From a checkpoint of a small mixture-of-experts model trained on Wikipedia.
Size: 8 layers, width 160, vocabulary 9909, 47.7M parameters.
Experts: 32 experts in each of 7 layers, 608 squared ReLU neurons an expert, 1 pick a token, a softmax router.
Below are experts of layer 2 (counted from 0) of a mixture-of-experts language model. Rows are named router (the router's row for the expert), down (a neuron's output weights, with its number) and show model dimensions 0-159. Each number is 128 + 24 x the weight over its row's rms, rounded and kept within 0 to 255.
After each expert's rows: a language model's description of what the expert responds to; "comes before" lists some tokens at least twice as common just after its tokens as in all text. This comes from a sample of Wikipedia text that the model never trained on. Tokens count by the router's weight.

# expert 0
router [101 100 102 154 106 150  99 155 106 102 107  98 152 153 112  97 104 110 101 101 149 147 155 102 104 152 102 154 108 155 157 113 104 155 152 100 153 103 101 152 106 102 104 148 102 105 122 105 105 102 152 145 102 154 106 153 152 112 107 154 130 106 149 151 153 154 100 103 152 150 105 155 153 153 155 149 153 159 150 102 130 154 155 101  99 110  98 158 101 107 104 112 143 104 152 136 103 101 155 154 108 103 151 108 104 103 157 154 102 155 104 157 102 150 104 149 153 154 104 104 111 157 106 137 151 154 154 128 149 105 133 153 151 152 104 104 154 156 101 114 151 146 152 106 101 111 103 103 158 110 152  99 150 151 154 142 105 103 106  89]
down0 [120 101 124 130 165  88 158 149  77 116 105 109 119 110 120  91 118 179  90 140 135 143 124 118 152 120 154 147 122 107 135 160  73 147 118 131 164  82 144 136 125 137 124 143 131 109 134 153 147 165 132 104 143 147  83 109 102 151 142 146 124 176 110 127 156 155 157 125 202 136 143 125 112 130 105 148 103 121 131 151 130 109  72 161 123 127 124 122 120 196 120 145 126 111 107 135 130 160 145 102 144 104 126 139 162 141  83 149 109  99 102 109 138 127 152  67 170 132 176  94 116 163 131 117 114 164 131 108 149 143 107  89 122 125 125 147  93 144  94 115 125 142 118 119 138 121  96 163 151 119 122 116 122  94  95 133 138 107 129 144]
Description: Year and number starts
comes before: "9", "8", "7", "st", "–", "ly"

# expert 27
router [100  99 100 156 107 148  98 157 105 103 109 100 152 154 113 100 102 110 101 103 152 147 154 102 108 155 102 155 106 157 155 108 103 158 150 101 151 104 104 150 105 103 102 148 104 108 126 102 105 102 154 145 101 152 107 152 152 113 107 154 130 102 148 153 152 153 100 103 149 151 104 155 153 154 155 149 154 157 151  99 138 152 155 102 101 109  98 156 101 110 104 114 139 106 153 147 102 102 156 154 114 102 149 104 104 104 156 154 103 152 103 155 101 151 104 153 154 154 105 104 112 157 106 131 151 156 153 126 150 103 131 150 151 154 103 104 157 156 105 112 149 150 153 110 101 111 105 103 158 112 155 102 149 154 155 136 104 106  96  90]
down0 [146 160 126  97 106 125 128  95 104 129 100 113 153 100 130 103 151 106 114 107 128 123 164 135 123 128 157 125 158 119 176 167 121 120 194  96 110 134  99 101  81 150 137 109 107 141 130 113 120 141 124 111 135 152 165 105 128 131 132 175 117 142 107 106 152 165 126 152 109 160 104 124 114 174 113 160 133 145 129 142 131 104 144 109  90 123 140 137 130 137 156 141 102 120 123 127 148 136 125  90 108 129 112 159 154 116  88 129 130 145  98 156 158 148 110 149  96 112 134 101  97 165  80 144 135 117 102 184 142 126 103 115 147 133 157  77 125 148 139 153 101 113  87 169 119 138 157 118 119  89 121 130 134  99 106 221 140 121 109 146]
Description: Table figures and percentages
comes before: " |", ".", ",", "–", "%", ")"

# expert 12
router [ 99 101 103 157 106 152  98 154 104 103 106  97 151 153 110  96 103 110 100 101 149 149 154 104 108 153 103 155 108 155 156 111 105 158 148 100 152 105 103 153 105 102 103 148 102 106 120 103 105 102 152 144 103 153 107 150 151 110 108 157 123 107 148 153 153 152  99 103 152 150 106 154 153 154 154 148 154 157 151 102 137 154 154 102 101 107 100 158 101 108 105 112 146 103 149 139 103 100 154 155 110 103 148 106 106 100 157 155 101 154 104 157 107 150 104 152 154 154 105 103 111 157 109 135 152 153 155 122 152 103 129 151 152 151 104 102 156 155 102 111 152 149 152 107 102 110 103 104 159 111 152 101 149 156 154 137 108 103 106  89]
down0 [116 143 141 140  67 128 134 168 129  98  46 119 110 130 133 125 157 138 151 153 117 124 134 126 129 143 131 139 150 104 169 143  74 155 102 103 115 128 125  92 143 135 139 119 141 123 128 102 125 202 106 140 151 120 115 142 117 126 129 123 136 131 118  97 137 155 130 114 135 154 140 107 144 104 137 134 142 137 165 100 144 149 132 106 146 163 152  97 152 163 125 133 125  69 116 121 131 124 131 133  60 106 132 112 114 143 131 110  87 106 100 160 163  91 141 160 147 131 170 115 123 147  98 162 146  94 102 124 156 132 149 136 120 130 100 124  84  82 149 119  78 148 164 112 125 151 166 125 124 107  95 124 134 102 169 146 143  96 155 146]
Description: Dates, articles, governance words
comes before: " ", " the", "ed", " he", "ial", "ation"

# expert 13
router [ 99 100 102 157 107 152  97 156 104 102 108  99 152 154 110  97 102 105 102 103 150 150 153 101 107 152 101 153 104 156 155 109 104 157 151 101 151 105 103 149 107 103 105 149 103 106 120 101 106 101 154 146 102 154 107 153 150 103 108 154 127 109 149 152 150 153 101 102 152 150 102 153 153 153 153 151 153 156 149 103 130 153 152 103  99 107 101 157 102 110 103 113 141 105 152 136 103 101 156 153 112 105 147 111 104 100 158 155 103 153 104 159 102 148 104 153 155 153 104 102 111 158 105 138 154 155 156 123 152 103 135 151 150 151 104 102 155 154  98 113 150 148 152 112 102 112 104 104 157 111 155 101 150 152 154 135 106 103 106  85]
down0 [108 125 129 124 150 114 139 105 133 114 121 147 151 126 138 150 155 193 112 140 117  94 169 151 128 143 112 104 162 114 109 136 116 120 109 149  98  98 151  92 151 130 161 126 132 137 108 100 146 179  83 119 151 125 151 129 109 136 154 159 158 147 123  92 157 136 114 123 116 101  89 169 147 105 123  94 141 119 134 104 115 100 127 102 131 142 135  99  85 128 141  98 117 133 137 106 178 121  71 145 103 127 144 152 166 121 156  85 143 115 120 159 124 100 137 131 107 119 139 141 167  99 157 134 151 137 125 132 137 138  71 104 120 130 149 129  97 128 160 116 139 159  85  69 172 135 129  91 159 117 147 135 152 121 110  55 139 161 123 139]
Description: As, of, linking words
comes before: " the", " a", " of", " well", ":", "ed"

# expert 7
router [ 98 100 102 153 105 150  98 154 105 100 106  98 152 153 112  98 104 109 101 103 150 148 154 103 106 150 101 151 107 156 155 111 103 157 148 100 150 105 102 151 107 101 105 148 104 102 124 103 106 100 153 143 102 153 106 150 150 103 108 155 128 105 148 151 152 154 102 102 153 149 102 153 151 155 154 148 152 157 151 100 140 155 154 101 101 109  99 158 100 107 104 110 146 102 151 143 103 101 156 152 110 105 148 109 104 101 156 154 102 155 103 158 103 149 104 152 154 153 106 103 112 156 107 139 153 156 153 120 149 103 132 151 152 153 104 103 154 156 103 109 151 149 153 110 100 112 102 104 158 112 153  99 150 152 152 137 104 103 104  90]
down0 [ 83 157 118 125 136 135 108 137 147 136 105 114 107 123 135  93  82  84 101 127 146 120 145 132 134 144 150 141 148 130 123 136 111 120 158 144 139 122 122 102 141 140  97 167 136 116 160 128 126 103 145 110 122 117 126 103 107 125 175  90 141  81 107 108 138 121 143 100 167 148 124 118 114 100 125 130 122 135 163 125  99 160 105 165 105 184 108 144 108 130 152 138 196  83 151  86 143 120 179 101  89 129 163 163 139 102 122  59 121 146 124  99 155 103 129 120 153 153 146 135 151 144 145 143 143 109 139 119 122  84  95 154 119 163 134 158 143 127 134 118 142 140 104 122 117 167 131 145 145 155 101  87 120 162 137  94  98  95 179 128]
Description: Year digits, word starts
comes before: "9", "8", "7", "6", "4", " to"

# expert 5
router [100 100 103 155 107 150 102 156 104 102 107  99 151 153 111  97 102 109 102 102 149 150 153 101 107 152 102 155 107 155 154 107 103 157 151 101 150 108 102 149 107 101 103 147 103 104 131 102 107  99 154 145 103 155 109 151 149 101 107 155 127 106 147 151 152 153  99 102 152 149 103 154 154 154 154 149 155 156 151 103 144 156 154 102 100 109  99 157 101 108 105 114 143 105 149 144 103 101 156 154 111 105 147 109 105 100 156 153 102 154 104 158 106 149 106 153 155 153 104 104 112 157 106 138 153 154 155 113 152 103 133 151 151 151 104 101 155 155 102 111 151 150 154 109 102 112 103 103 157 112 153 100 150 154 154 139 108 105 105  86]
down0 [139 107 154 149 108 155 138 115 143  97 145 138 106  90 103 114 151 126 161 124 148 114 144  96 103 125 117 183 134 164 160 138  67 179 113 144 138 134 125  97 153 211 121 130 124 102 147  99 156 121 100 155 160 103 164 150 124 147 118 185 104  61 101  75  95 127 164 136 149 118 127 116 109 136 141 149 124 140 143 148 106 112 127 120  87 106  97 131 139 137 125 104 146 123 113 136 153 100 153 126 116 152 156 142 156 138  89 129 154 158 105 113 103 142 115 126 154 103 141 142 127 127 153 140 131 115 105 115  93 101 145 103 179 154 129 104 131  85 167 118 109 128 102 113 112 129 111 137 136 134 146 123 117 113  94  87 152 145 131 137]
Description: Reporting verbs, modals
comes before: " to", " in", " that", " the", " by", " as"

# expert 15
router [123 116 120 123  76 132 119 124 133 125  81 124 161 137 107 130 132 134 149  94 163 152 136 135 135 129 124 188  90 130 133 143 131 127 133 107 127 138 120 143 102 114 119 123 126 101 116 138  92 126 147 113 127 134  46 124 143 107  75 123 130 109 173 129 139 172 138 121 131 170 134 137 118 117 138 188 133 127 138 149 146 127 148 133 132  68 129 138 128 127  99 119  97 103 170 101 105 130 136 126  93  90 183 127 121 117 135 138 132 122 110 196 141 152 120 131 130 130 115  96 128 123  96 146 192 136 195 135 121  71 122 132 142 124 120 124 135 125 156 133 155 153 134 135 108  81 138  67 119 124 131 122 152 133 138 100 130  86  99 151]
down0 [138 153 150 130 138 152 109 124 100 129 147 158 150 123 138 118 113 124 150 121  91 126 147 120 152 127 130 157 131  90 137 127 120 128  61 168 127 138 117  63 122 134 119 149 148 123 123 145 162 170 131 133  74 156  90  89 162 105 104 142 122 152  98 156 123 164 143 110 125 121 114 105 141 130 143 175 137  73 143 125 164 122 137 105 102 105  90 123 141 163 140 104 162 132 183 120 127  84 127 130 124 132 112 138  93 167 141 111 120 110  96 112 102 109 148 132 156 114 173 161 122 155 148 129 108 122 116 117 106 172 123 133 122 132 131 122 127 128 135 125 139 104 110  64  81 141 109 144  86 155 151 161 128  86 161 159 145 118 171 119]
Description: Line breaks and openers
comes before: "-", "|", "\n", "==", "The", "==="

# expert 3
router [100 100 103 156 107 151  98 157 105 103 108 100 152 154 114  98 102 112 105 103 150 148 154 101 108 151 101 154 106 154 156 112 104 157 150  99 150 105 103 151 106 102 104 147 103 103 127  99 104 100 152 144 102 152 106 151 151 106 107 153 126 106 150 153 153 152  99 103 151 151 105 153 153 154 155 149 155 156 153 101 139 154 154 101 101 109  99 156 101 105 104 112 143 105 151 143 104 100 155 154 110 104 150 107 104 101 157 152 102 155 104 157 104 151 104 151 154 154 104 103 111 155 107 134 152 153 155 123 150 104 131 153 150 152 104 102 156 157 100 113 150 148 152 105 100 112 103 105 157 110 153 101 149 153 154 138 106 105 100  88]
down0 [146 148 120 142 113 153 150 134 144 100  97 134 144 123 136 152 121  90 150 186 134 152 129 123 136 137 100 178 101  95 128 133 143  91 123 110 143 116 157 111  96 123 151 115 130 152 162 123 134 127 116 136 148 123  95 122 142 131 186  74 126 143 138 193 140 166 112 185 148 130 109 134  79  64  93 128 113  97 177 144 107 143 145  78 135  99 108 112 120 113 141 130 112 153  95 128 128 118 129 124 149 133 113 112 138 120  96 198 107 106 100 158 149 103 107 130 104  97 151 140  91 154 130 110 125 130 151 124 143 120 132 123 112 110 186 108 124 129 132 157 148 146  91 145 132 113 120 154 113 136 115  88 105 146 156 105 134 128  98 144]
Description: Numbers in results tables
comes before: "0", " |", "1", "2", "3", "4"

# expert 29
router [120 124 120 125  98 122 114 123 111 132 104 135 152 133 104 148 126 126 149 109 160 134 122 124  84 144 124 146  85 125 123 157 124 128 153 124 217  87  95 141  30 122 118 158 109 154 158 130  88 141 115 121 107 117  99 163 183 152  85 125 179 115 152 180 142 147  86 118 131 159 122 154 169 143 139 154 128 139 146 147 133 129 153 114 129 149 120 149 113 111 102 115 140 117 141  95 125 124 143 115  86 144 167 115  91 146 152 139 113 138 103 110  79 154 119 129 131 136  73 122 106 114 117 102 141 127 146 141 114 121  86 128 138 155 105 123 130 158 143 140 117 119 148 144 124  66 139 116 114 104 127  96 129 132 130 141 113 126 118 152]
down0 [165 142 135 154 126 104 117 108 140 129 128 162 152 113 109 100 137 140  86 149 127 143 141 125 105 130 107  88 130 102  98 136 105 180 144 150 160 106 141 130 137 138 136  97 170 130  73 113 136 140 134  50 175 112 161 153 115 122 150 141 100 102 155 150 104 116 160 132 110 104 152 114 158 111 113 122 148 124 115 141 125 125 136  96 121 137 154 104 163 166 100 122  81 176 103 134  99 155 150 145 148  86 114 150 121 100 168 108  82 136 102 145 154 150 111 169 122 134  96 148 131 133 153 111 112 111 124 171 122 140 164 115 151 165 123 145  94  98 126 130 115 113 100 112 125 129 105 129 151 162  83 137 124 172 138 123  80 122 151 120]
Description: Table pipes, heading marks
comes before: " ", "\n", " The", " —", " He", " In"